config = dict(
    n_layer=12,
    experts_per_token=2,
    routed_scale=1.0,
    n_kv_head=2,
    head_dim=32,
    init_std_down=0.0,
    optimizer='adamw',
    beta1=0.95,
    beta2=0.98,
    grad_clip=0.5,
    decay_fraction=0.932,
    decay_shape='sqrt',
    train_tokens=268500000,
)
Below are experts of layer 5 (counted from 0) of a mixture-of-experts language model. Rows are named router (the router's row for the expert), gate (a neuron's input weights, with its number), up (a neuron's input weights, with its number) and show model dimensions 0-255. Each number is 500 + 40 x the weight over its row's rms, rounded and kept within 0 to 999. Numbers have three digits each.
Before each expert's rows: "gets" lists some tokens that make up at least twice as much of what it gets as of all text. This comes from a sample of Wikipedia text that the model never trained on. Tokens count by the router's weight.

# expert 3
gets: " ", "in", "an", "for ", "en", "er"
router:496496461518525474524480528499497578437517529512478477478534552557558511514521463547536412485551452529525470626630493537494533417505519487445571473512497428472546507528493491488498546556487486492548451555487499424570504430505436576507530577544555482505471502472480538560552500518538467495522546464519477479508429523480523464448502549448511471487453499472505466500477506493489390479436515471528496503499557491470463522475467487478535544489441467454499451484492541528443484555579474431532529515500532455548500509491411519417531482514505503494456555573496462443567494465492472475588490438490454450453510562512475586539473462548448485505479538456428478504489480562534426449483535507498462501521526559472521509477463500496518477524461426457595489563527483514530491545518490
gate0:514581568511568490549534463571530494503511468477533505419442496466521527519528468473507470541557473537544489536518500465410532479491446499478482533497489519464545481504467512489447487440505478479500529504555519445513490473483493530479427529560544456523560505499529511479507528503505511497466437533439582526440503587454475466500429507433472504458526495412490422510524501443569481567462483467498507539521477509535562400480473518531435479499538501482457484458594535468488497507473442483531506485528549439489505509523549376506478579488458444521596537545500503525501511466550517493500500516551471446508563525484509508511536482495550504501490486496514453414438506446518546449536501428608559522487511441514505433483451489449455448410472429550525557494599506468496516480420512
up0:508505475497447551449495540511466485380466486505486490484501475421562480480493477522505452432546508514516517535559519495464531534518524568580493463478445490546523507521481466466543499501528483459511496562463551452503480487549503571460527499482500467509398459543502416468550485531532533427577491500497502512498504493480472533466438488542493527552476575543494562484536534546497512527493546450496554549495513470517554517543472452495513544587555454501508437451528579463554519560545476496479508481562494453395525407587518532514516449468538560513459460491526485495546460523444471508564568432497505493488495469552545503489479526433428516546513467460507542486485556467503403550460441457485530571479533490492611479554447513518417593539501532527494475445506515529505491491474448
gate1:494541473560482463535482524492541411475544442606491512534466584526449487507510578510490505572498506535498496507466427465518457390426487527476483511535542503568474503482472566542540512573446569435534503502521492513456503507496515458488476533534444451522483540504478509466576468506485492513432471519510494534522528460542550495501519522501618459505493491458517485496485475542531466562508529445423502480549470507537534483436572455451569521503512451464492563548543487397489446522453522536537593526506482538516529525479550460506408465478477544504481475494477603527556539481526533494475504468524483565478524455573504472513427444467552490551562530501551485523455510505476485464508504532521547570550516492454493538496547470490502437524510454480484442533495403544458522579448450
up1:513474475497564530533409562491586508460451566566493559567481508506510508532521470458497455577436529538490468501512519457513500527521514473468497558576512540465477473473540506511486552527476492471493462508526479516568518455521546497433459422526506429479456548523547529506533467421523417546560496539433495494504522502469548451430492488493471506423542468468494452427491497496552460449521482481467431524531482505468551513520526529590408490519521556430472565521466530461468461478537493452499544495561522480566525497469450460474447510526516480492415510476443526500492561479504525542515500553512434469502437554514454462584483477489512479487448455456542458441517483465525511479540513492444502452592488486525565478461511526554458447495427522472530545520534468375590553487485537
gate2:476496437473423539475504588494502444618484455551529540504540427549497501542564448549447506487525587593495481538467530534525479501529559505537496527572572539505530491474476533453489481569551481514480459468494489545428534432476508572456524505522500481544477532470518503559500491435525484440455522547488491470457507541537513516511469472479547498461519476421504531536529490567526435512480471479542446487464495423522524525473542522445487468526474427495528469460503495452469507504494477525545520567469553461489402471512489472503476445587506488485459533491429519532543479558509508523516472496506437447477514502519545508515482426486469558552625507491483511515556504543468557481490566570530470544540558482552556497616479431429558477480507436489525467480502458489464543482445487
up2:519562516525529562465496536492554457478471581556461469505412515481541396458462479528559540503491501544535459496463496529556527491506483525455550459541550546463514480516557449547521496517490475486466590546503457517532550515437481476486491481498451521487555471423485539473455491533509457523449512513536465515496453594510449511485551470566539469420540541583513485545486565555496433531504509428494600496422500491532512510514545558469449539524420437511501515450519533579527463524509467466477496493459469488508522554473495529559489455492488494570497462483485505478493478513483462533492500467410544514477440541580423528539591516475497589509513491528524496440478559593499529503480498404511517468475476447447439513480572511497460531491493562516442551520497521549534574453464482

# expert 11
gets: "of ", "in ", "to ", "for ", "with ", "on "
router:378485506588526511445504456536511462517518517557495515554468534497565513461558509592526431510505486532532468484593470490491441578469375474450420527436492538578474503587504450473492505486521526550483568476474501496490474609511497436540511578501537517523500495557498496462501476463468506493490431522475512491528483453484519504568472548377482545484494498422533491523540551475519452541480495492455481480477565546494489515451482464533480568474554482546495481435493542486504490525493526479421504472511546457512438526497474496505487469490551413424496547563519538522554485533441515532556481467484534515487499478480493457538489519477505502445506546479492544483530596540470502541461595527504450518478480437531529516503449508506577458525421463460572476487480489557487497469468545
gate0:488409505559551485488517500528501472469545492505528463566515459561492510527551496482491536490499513505462475570496478529588464539491478487479466555465512526549468513557577463513489473521473565513495509453488508492467474535547550475492514526490553517504571548552537450525509509540534555524476536611511494470491479465459461441482449534444443457517467484464536501560491492538516406531465510556519462491505502499530492533503440488476551569424517520543527445458517475463602477452489510434493502498500510557535516575502505417529452478462517464511501502526501426482521540581460547439615476413504527503493515469548499477573537519495547450477439543439492545457493540518463549532530499560450457493494525514473510586422516364463522451528494528548462529479496445549438442454425504
up0:506480524507485549542493500561537443487607488521467520514556592535524552554572536504526480493528471448569487427495524472490507441495533500506539459442487464444478468483441485490473474557535560491468478508508497473522436446482535513465478502509493496546483458498509513447433507469538461437400394483538504414438530492463482535540550479527581516456575534542524503457438538508440593516431470501478594461487444556501446480499507522453513510538581436493453507521559549516503450481505442502532470516480466496497601419508537448427527549459484488456583463469511522539471506464523549405447527512491516464498515454481504476455493508529538505555510523543492462481499484459471388504469445494563544504492515517504515433496518549530450451554534436512474511453489515468523517484475468
gate1:549591598487482589481407433531537489513516433449474432459502518478463460547475443508471528471508472411490516479461497379510494478461532528491462491508519528537440582481530474484612426502478556485509577539462490477502542487440462503481479489529470454516543486495463438536522495460452523588462488599486561510447527515552476503474541537464516484471407486481546520527522555490578414522507494465488481520510454503466502511563477519509462541434476529541520553410500487491451439469455497454547461484501534574597474550416479592580520443464488477537533486510525488472507483478497472537494505452505509512433560488515483501505509520553541561533517496531485554507480531495452503452472505488495506564475481483453472472502408505521498462462536484501503582496486492509471528524468488
up1:409408531494555490473532504453506472465614501465632502520520478499462504507492540523511512449472466546503494510531555504549490489540529519470487526474537468499477479479435556513471532546522490514456517533480384507430438484425487464559507506530545475451448539525524608518487528511504452475509530458500466464500555491488441534578488464484502507505523441466536438541489483502495533527475505512546543449533473471519584461474469524507525501479545456501503511501575495476495513527482503516508538455552495411419522464577560418572450603511502537472469594522484483478455501546471524403537539524547488473489457430532458479478551478520525501547572486547517453476494490463491558536440452555442542506485481539500487538498549497559469473516443448547464460441549552491471444516490531
gate2:442476500524558492482470523421480462470438483526515397453538515495485470468533534459481508517539461512542465533480507486446462473527514501503462542486581523445526428520517459487565549546518494497411505460540484496563497508491527483473448434469482509541437526463551517466429495452455434472462500476441460419546525447473513478489501458470559529511560521529415462538518506489481547439494569527564513450599504497409576485494505566467479453496480485541554502524486516439574440483484433530558553526525500448486482522528417537500495494559498486481487488562495500501575578504524474456429492510487509545513495468524517526540476409439555423476526501466471541507457584484476517564427412501499533512518494491500530437508468536523596500501590466512491456468538485532557492536461521
up2:491513444490525546515484535479499466462477517529503426509508495462477422409499500475537477511525486520531513505462484542504508434497515579503503502482551515492520465469511447508523575549563474489437425489544513512566494471514485463489451464480491555505442512494491498483459485497511468506527605434488480485526491469518527463472534433544487488581539554515456452462524533495462534556473499510574505484525451554437553551519552551455527505545499448560484531555547560491563477509510504567544503547534487494504433511562428472496518468542500471487522454487450475525535557490490508470398435566492449534523492496511461569601514437457490454419535505510485518538522512540543517492467392594541572507535472514510464487440550483542588497522578536560430447471566469538584503524568544

# expert 15
gets: "the ", "| ", "(", ": ", "The ", "; "
router:494522500440459532507431484509465479535503501521492473454545472478463528451474528519523579468478463507534496513562433517526535540553546511492488496557460529584526529470523516507576484464504512483450553497522524472535473488521482530514495513537511514508535480489484502489520584580523483532535451503553426523499555521514442548541524467530520528460489494487555512438467545548436612388559454523523495491418489456507505528469510521490494470498433582482554452527504573495474529460541465462589518551506469481477489469517464464550499545519496474420554517571451554453456489487547497529516504468496477499571559543503485482407488432463496495569535504493493716515470400495492561452468535512504507482534478483509510495408446518516472499423489473478505464475537516508532479514509466
gate0:522540559471569482509433491516496494441490505509451500512499472505544489487477626537536514516501500525503522446504504484436506518461484508565508531427523468502498439464446468477449492528547436380466481499463488517463498486527468503483506503437522556566499494449543534545512518477507560482545512436552570407549454560532476449405384521509598510472483529550524469559492441523507468481515529425450454529446458587490550475505520616521461500457581533466496530434525523505473517503495434448496405512531520493438486481469548502516415537506496503529499494464524485461534476518502590540477495488540540417472537482464450484483533424448465502526504515524447508467490532501488462463462519502476443498523530451522501558529454527507500544522503537478461580482537598537481489470506503
up0:563483417522562493590556486486526484524487426496507569442447438432470561479507449486520511518517527488457528489473578497516505508472551496458607478479462408442519562531531440507479495519515533523501493432529478515523543466552493509513544546535502466419506464537543564529532466486499493499481513524522517597491466578472546515514556554504494461541515404487502517516488502456505482549564455523434486486551536478501475532519513459536592507453567470464577548502501525510487498490472512476444482483432508489552481495483509466534382517524471448477413471492541528499445504487470423492565476527439513496524481501529504516536492506555451588529578567504525497529475489570508503510474487572465505446489504499468467469391545518528507401466500522436426500494502452471489566547464479
gate1:485566479502412548544460442477503560440447521466442486474525530478498451453529460423509505544616466508530459427496503444525514452468470482528484539504501539517480519517508471469539505502508517515482499524408509484521460579532491477430472493543495524502450528488483485436489531474518467581432554546468470481467544507516447439470515531586518494521467466482484451583462498542521400521540502496468503505530505546507529475489498478477473414458461486576487430505491524485493553486541512454474553484454466520601479483497488477565521464442520509499558520522524506520482502508537568491494536445484532561508517497440491405529464438498523458537488569483469452484577499490497557577434530503577453541494514490466500514541459505482560531469442492450554478552397477505466651508521521
up1:565442505510503442493506515454462524494513489471495483478560541518536509478482553525541489456477567548569481575507495474518439528503552561600543489520557527492493488463550515530543503468515435478447560504561482496558576528535454486389511523443495587472574596492487534598462519506618413520529557507550500487524510468429450482449460495474461470520524486510498514454560468516500461471540564491474562507458524522448478544518530582477542482462475488535462473504529490519511465469539488457471437554528518579435501494527535533532506478542588541508510490485473455501482563539508462517501466485480555494550521539531496434519484496510445500475510507445479472514474551481543571571508498456497511427534503522502552520465578416473505564536507557486528436565531558570465487506548488
gate2:542557517421501538616478483506534578505555517560511426530506531427513531483540467542439480511484509568538467475540488501529515475459536478522455433471478477529445540476560506459512546519536505488516485521581553470523497511523554529476472469517485543475532462514509487492568505449416487611508561486486479529444512537494510537539473534517510503507433454564499498482455487510491500509531479472419495502457521480523529522457533562451528547475528548429524475382415478453443480526486531513528563461507516488427473501493516512492448474504463522550467511486493548458477549570540440475533585444537502455570437509577497442538495479503432501462549527492428572468426508549476521486523560465506504445544509559521443491600506464478499573485516527469542554478513489437511527500568437
up2:423510509539559415444506538520469493483503485511530513440481468506450483499456523485522480542538450466492501498514527523359525459526464569496469579453513507532523448518498483484530547471442478488392596526450449489524452524491515439501516518557563483532410559445526536511482483571538563416558504474478485421443486461485439499464507495428481534468446503456452506482481477491464509512496486564565484500512471493495498450514493461525495451524520502582450461523564484437533502507521515498516448471521536481561431465511465488596550449539471494513589470475516468556524522424523531472448490513555522575509534492477447581481482464525548491470505453558529462503520533466497483521548545450459518558498413431468474441489490478535511545516526498544501533557476524570524547540420510